Experts of a small language model: 64 experts in each of 9 layers.
Below are experts of layer 5 (counted from 0) of a mixture-of-experts language model. Rows are named router (the router's row for the expert) and show model dimensions 0-191. Each number is 128 + 32 x the weight over its row's rms, rounded and kept within 0 to 255. Numbers have three digits each.
After each expert's rows: "comes before" lists some tokens at least twice as common just after its tokens as in all text. This comes from a sample of Wikipedia text that the model never trained on. Tokens count by the router's weight.

# expert 17
router:125095158145096142121092089129145164082118094150125149151145157168177098201118055105114069110139131151126136154139130173152107118111112202144166160119065125108166188131121121165120158143145116000113169108139098094141156141172137084114150114124133103125160137090136100097128109135111107136145112112184163054149164133126113115095133141053136163118126113140136057142107119135154176109164123144119119157155121103126133118142136212134145159134042146143143089157101114094091105074123085192154130099118134126065050130103150111108108116111175111078189125138106133164124105159154181106
comes before: "| ", "|", "years ", "% ", "/ ", ","

# expert 4
router:110130119149058170089150119122139150143079094136107169102099127196159133193116053160198093100164142164170092108126153156119154095115115198102139153187156089139194126104137069130169130147163157073167158091153076082083124107164157123117091130070115112160141135121076103045134065220088129187137133097110109104167157141068113108135142150076156180126139136137146104149082150094174171149153108170095072110138151092130159097108120139125082208126078093107146136191145139079161149064140086172139146147134117112071114137143143133127088128122133163116161161160116129138133138160132126145
comes before: ", ", ".", ". ", "\n", "–", ","

# expert 25
router:114134177139091140117091098147106163157103121134134097105154196182163170146079115167142070198048163185103126167063150133111127110113118122100126135133083109117137225079147127112070124120138171137146166128103105082194138132119125131119119122139146167160067077091143136085145148139144092188103167122185149114196137179117103098117129104124100157117170168139141093118141130113141112127143048133080085123133127118092093161117160209137100155155139080130163119193098124113141081087135093110119183136114081152123155119107101095122115163165112212065151107117149097144130046128164148128
comes before: "of ", "and ", "in ", "==", "for ", "0"

# expert 47
router:088132126177074102163045153157146128097092145142162174124109142179160102157105126161126170180136183191161110158118114176170159076131154170133140143142146103110136151149126180184136150156134154103116178123134104128160101135151130114143103174177174106117098129114103071145128128145112100129117142167182160113145082122095124094191130193134106101164114134109137106132102085097186118132158097140091092060145200108135112133158119157125091180143115120084179176131123089099116113089179089168147117101144105170084064159131158116106127146168089150106197098119129119136141077118087113200
comes before: "| ", "|", "- ", "; ", "/ ", "0 "

# expert 5
router:121100185110057141089110120153129137089149122136153091110105169136108076110134101132132156152121097122123062139127178181154150126087153131076157146137127114140146138115118140136099081098159132136162170051117112131177162043113202073105149110099119172105106074126131143128116137133166087135105144163114086188166151087078130133149149087036114128155185168076133115102105098082175126115121116115073129124164133142131075141053143127100104201118134075123169116155071089085129099132128084150178108146095119113134126104108168101132104121164126116085135156193161105171120042091164152088
comes before: "and ", "of ", "in ", "which ", "was ", "with "

# expert 55
router:139188182147125151164082119167077127124113083169102117151078098161124110153122144178135133192122113165160114126060164142086131163136108193097165150164109081133146159148121094115135123174114214099100155101088086063156169138192132106132088111109129051104057116120117131117157126224122099140079129105147118146130148091080180098127120124108137154078121119139113123109128143152074123178126075137071097142125075160130083162138152126104136119123158123140120103137143124099133129154178145171136185152106079131160137092093102118112159150120152158138122171108147115116145111150116158089
comes before: "the ", "201", "200", "202", "199", "0"

# expert 22
router:138127135133097148155119071144148115066056150103106080131098140213140162156105061174170099135110104191132105111055173182093131101140105168090113148144110094137186114172206119108129116131134164114118171089089100136151172127114174136114100171082111084088117082075113122138160097178091178203131157125158168153136170168081094120146149143098164096096158109135105117164153107165169105111089104189136063130137137092068119134149104120098105171174090085127168109229150145116146120133158122128102177134120170131107147111106141119153137167161117169081107127174148115099090118137139084171
comes before: ", ", ". ", "\n", ": ", ".", "\n\n"

# expert 30
router:117117162117128118183100118131192130141160108144141105155154109180059129136127180255079094156181113178162104097083195130124161100090145171077101186168158134143190145172144178146144083181094145129169171098117063166099186089127135145099127184093060137145128089109085142091148075145142144134115106136164123090125140124106147127142159121131114096130098158106102122123085096103162153174090142182082115085119170133099157140149150168090118168119176082150156098161127116096123122113193142192084119131119112168124108144103145184069119132140128115106144100156157059148127071108114153158
comes before: "s ", "| ", "(", "– ", "/ ", "="

# expert 48
router:076114117156079144062093113110138136089082115167095170134141096184170112144149057194132132123169129178160095152153158162126136138148147173061108185158169108111150145143209149125149114067147134115133162125078067152114102075113159107120148171113117146123155110025071136141127117228121142176155164146157197116133152174112114115097141103132162074145137130097178093131091139122157143084097108130096034069128104170115102136151140126142169233136119133115169073196095118103104104061124108151116103164110094123105117066077160131149086143166121167151186104162129111136134112158121135170
comes before: "\n", "- ", "\n\n", "==", "The ", "In "

# expert 39
router:126155133145078121144099130190119167117155060171091080131047102135111165109125137167092158150077084122161095111121138160116166140068147170070123144154071134125169131134146162164151086174128182074116127100103070083143147054213182092104107080104113109124043097069121098129120118165149068113130169133159107115157121090052160070109118137127138129073151093182127116162114193102136122110150088127125145113111116155155087170143155103164117141106136111125140111116160126066145120121158140150113161165096132180159134152109140120099142111162138092136131115108137123165115115137178186144
comes before: "the ", "a ", "he ", "The ", "which ", "his "

# expert 19
router:127066104126046132126089079169160118090076077137135150178111134236172232157134118158165155101113144168115109153123143170138123134081073123150151193137118103149166171155137137138141072136143140136136142038086131091129136111128154100139113138127110089120111090111092125116121125229141185176123127129180155119158160188115148131159132120106172082112141177113139077128080173129180144116092149162102052078112174156118131089156127131145140184107103068106159080181184159100127087071138133115145175150082111103125150144101132139152138150177121122085143173136132095133142117154157207147
comes before: ", ", ". ", ".", "\n", "s ", ": "

# expert 33
router:115127144126081126129100128139130122106162125160154077078181209155138103156102108115129138199143150140131074117150104181174075130122127153118091153151105131117177113156151168133106150099140124056129157121129097116108154085115127087124078129144159103101101121100157087091156132117136119135143131103129137119205160168110110090107126126062153130128162128145148082138119088122145115139160135138128125134131088102134109149148106181114090172139083112192164089150135097133129140054121069165155162130128087152052114150099133096156062123161084175064156114149151073163172061139126184083
comes before: "of ", "and ", "| ", "in ", "(", "to "

# expert 14
router:126151173142126112148071128132201159121104059199152167120100118165143184191091168180165135138154134172099110183083124151177154099155147163120097115149075105116151182143162106150170131152113157113137117110104116099104136111178099110098082151115171096128129097071142125117094105160159097156116131168183135108175118150095157155133090115139125152092148137124173126112101162113193122151145119166056133130080162091121158164174149123151126141094160157139176115156164140101134095066127068151120114120175056165122123134106171094066162146161110141076212112106170079120133068117117148129
comes before: "| ", "- ", "|", "201", ": ", "200"

# expert 11
router:163070092150122099149175134108135069102153073188150127169127126171133104157145162200134114134134069117180131124089149151140115060181177162100109122144118090103189134147169172118131104138127138036145146071094088157118139089145157097110153151087125109177143107091147138110128078128143122109157151189154107045126097151132110094143117085098119167129148095125138088114141173142153123155072160183103126156176132109136096084186143158139116178203102107132167090197142140118127116096207134175113115160133114167074135122132127123093068137128110176143168122183131042124136066135133139142
comes before: "| ", "(", "|", "was ", "and ", "– "

# expert 49
router:125134122143107147110109135122128138094099131184116140093092198186089159131165130166088156186078164131157113164083123128130132072149143118118172120132136096090143165141149165102141181137152117145132144117164099102132118128201150055132165137178177118137075113072131071096176104163090113144147132186194111141118153081134110156137100103091159173088144077113105189067132107140132138105159095175110099106104218100067043105143117127129111111166112083143132124152130166115083082127145118144127146062193101153119137151108193140111124120066141148094124104099113045121140119124130136192
comes before: "| ", ": ", "- ", "by", "• ", "Born"

# expert 12
router:132120095065112078111133080167099118102071132175165147150141174219163156086144155145129122126112133143131070155151167157103083142136154140122156189189121071133123152110131125075132154149156147147132129153136107120100109132171116087151145142093100114166119115125088065058201113191127138172096137165174107168161173147106118117138108125110157108084172094106111108107118143151133150107144098133100079135095200122113121059143161113158112122210105101139196064208133181093142118127163115135138109141108112091123148159067156106096121125095119176123131128116141073151158121087165127172
comes before: ": ", ".", "–", ",", "-", "- "

# expert 62
router:167101157103121142071089099131116119118120085181067152155131147169122151168179092129073137181120108173159096136101109169095114118105128136168143119148125167121133150134127115141147166209143130120112176083151122131123127134126149012093110167109136086192074102127096095089116121158131158137118186160187157086120141164131092132104107137099164147166179101134140118101093161143137148139137166233126123125144158172123128138160095143149081162118105133144143106187081093095132127115144148186140132121143098121130121133143140130117136154115080094070153118105142090138128140132126181124
comes before: "the ", "a ", "to ", "by ", "in ", "as "

# expert 59
router:140124138116120112133129114126117144136106124166107088155102163188156090152148117192149102153159141133125087101062195169053093174145106160093160161147102069114166155118134094108134120107136153105144141066094055068140122155141125127111066159096145117136102097117092105097153094182132106180114128148168152092133173139071123096097131126086122139131172121137121087149160169097177125193102081180095010102100144133138156104069157134118101129100098157136137161148138080036139131091138096146098155136081121105118143130175080091073137136116101186096124140143177098089103101145123143136
comes before: ".", "0", "–", "1", "2", "4"

# expert 0
router:156083147109050121117144111122095145151089124142112137158105128216175174169110148145185112144078159151172113087056165184133145123131084137130155198161134048168142146146165064105156097149120118094148125094141082112114137076137134141120114157121152179116117122096126131105143075197134137214092127065116133088138145142067113079145133133063145154098171144109180057123092152082167188118117083142090092139105170110145147101073184171157103169131097097089125103214140150075144173049154103119113136167100115129105140110142097123144045084140092174131142146186117145141164123121102122083
comes before: ", ", ".", ". ", "–", "; ", ") "

# expert 32
router:124079087110118090088152146115138124127126117201164142140137127158106111170129104143103174126130108148121107131126138178136105113097156139102078165146173147130131165128201167115110179065149156051093191085123092138106115097134166134100156189131107088169185102097147147134121097175150117138198141171134120100163117133122131118130113134118185143071160146082180165112090125120137118147182133199122055096115160109129131122075111134174109134193106132079129126186073078096069123084097125172095107117124097127146142072123114133108101129116077126138168113173149079126161123143133138131
comes before: "\n", "- ", "\n\n", "was ", "The ", "is "

# expert 44
router:156107080141139113136080100107174122110138080137141130171129166156126090161178100149162137161147080096125127081107124168147141094080099152101148154128188134127121181134136078129134137168113142141123136094121109092100135102099169057104103147078121128191128088079142155137094081131131122144096143147140130096167128149073123119096085114135131131160138081098128139111052094101189106123082144202129119059139086150152135168137185133141048161127098137092128128191086110114120118119141099145112136124146104115106141077142135129116135127146127126111133115141199095112138113177126109114
comes before: "to ", "in ", "the ", "a ", "by ", "as "

# expert 28
router:135089094146127098119120111114129112123127039201164120105101136149112072151185105160153171195178071101147166077122177132107112082117116138089091175134129073132171141134146133069131158102155100126169128050105123087116154151163185096087105100107132156126118100080181138104113080139168076123086153111157075112175123090112119145137161097086136160140185083070130093117144087072138141104070141191078131135147088098108108109134110118093112174157079146174133098196091095106107099160150118154125124163098078111119118109153128119092113091156143136136123154189169060143173145158129134112
comes before: "and ", "was ", "is ", "in ", "(", "were "

# expert 45
router:135116134155055125151122090157109153117122113178138158154119106238140128172098130156126153100136109160177111127100138162123135127178085142146156183154083124174145133095146129121100093112120147146108120085084141113151169084071151119106137175093096140135135124104167155106140078192140134176095144093097136090145128162114163115155119169104117128168181164114151092121153167124184147141099118181143085133132107181091163127171126179160110167140107158102079103154131130058145144068163136102139155151126147150112146127098149172139066091103108122122135173184084060102098123162157189113
comes before: ", ", ". ", "\n", "'", ".", ") "

# expert 54
router:101076115134097141169111087160193152142132133143092123105157228160110145143107131148187133186157145122148116073114123184096111135117075121121157145157153154110152138135132131165104137140131128149154129127153094078153104096074191080121090128105156117151105108073098121052120150114135178145109108121118157126144130163116099146102105078036140102157098090117148081143120106137167116178114102170096106087098149146165119151103154160093048128111117117108127090172088110109077071113158069164167139142144115121079151125130174116124104137206111193086121101130195079133150104110118144109
comes before: "of ", "to ", "in ", "and ", "the ", "for "

# expert 21
router:102108126071107129127120167144129093078018076157138150108160090140115092149181106144092087192157090206127148103120111131127128122132117147072102152198141074170129194121170117123172124107120115106140128123140089118122145132170174044162131171181170141156141090090101137122113144159082110161142144128157111161203166142085118159107096072147119118140155130079143163092104146127126155112107155151054113166128071164104089101150131173158053209076130100115112066166124144082109106120108109146148148133093109152116086134140069170120144153144153121132200162140144100108141060139131128114
comes before: "- ", "The ", " ", "In ", "==", "He "

# expert 63
router:147142171133074129116097113163075138149114091169060138122089117149158162155116169210096145207107086174123162123095131154094154097118114202111126130159129117104190156150147137145126092182115198097095135109070089100126110069173195060097112129122100076152075112099125088068120135201075082123117142106152137154144116085059142099165123179120155118093108122169115115157116135123107151146096079149068121106151117175104107139167152147121101119169160115152110096160102171115153123122159161122154160126116056171149148117124109173131144146130137157160145134106127126159143166164086145152
comes before: "the ", "a ", "his ", "The ", "he ", "their "

# expert 46
router:151118147129053099151097113164135145133107149131124122123155133159152141145173122149158160193166114171138084108126140145103071114083081160080132175128128131128145146141167133197124062126180150058144140123149103122161125080153190063159107146173091096209100107090054144130158123165109118125136107158116118145180106119103090089144165128133221083118093123156132149141158132100167142122085051178072062116154152170128119130093184142130072172129102106091112124144068095118148052115158099130138144138120113181126155141140137173123112137150123146134160154162161065124146093120121142153
comes before: "the ", "The ", "of ", "In ", "he ", "that "

# expert 3
router:117072115104146133151148134128162118102114121146172137125130114177082118123108148212096133200164113116197102105047154157127122087142113172069159163142138062125146146135145162073165146087095103034181141082105081156130139048111161094109143143111106115133126105098120110092099134120135139109170130116152139133115175116147122102102134130132127156123170126063099099127154165164128125153098161154101135147147164164097111106171155158127093153183124112165164102166155135087102121082189124161128131169128128185113064169139133173096049139157112168072154112144143051136117074125149154124
comes before: "| ", "(", "|", "– ", "/ ", "="

# expert 18
router:097133112144060139116101135116136105095099112175125129116116109168143117145095164200182164203175190162174127165128144191177110127118162162100144141131134091102162113120151155135151128123132129083154182149117063106093120117130150103153144131125127062169097061092096156132109134160079134165143106187180117123089125131098121135120124190152133132156125155119129118157099078110161132162157104150059068066120172157112142113132100167123073156119097138072186154156097110098105162066163112146116115117173077151076106107131145141116095142170059199097162098146128105138144047143091177156
comes before: "| ", "\n", "|", "\n\n", " ", "("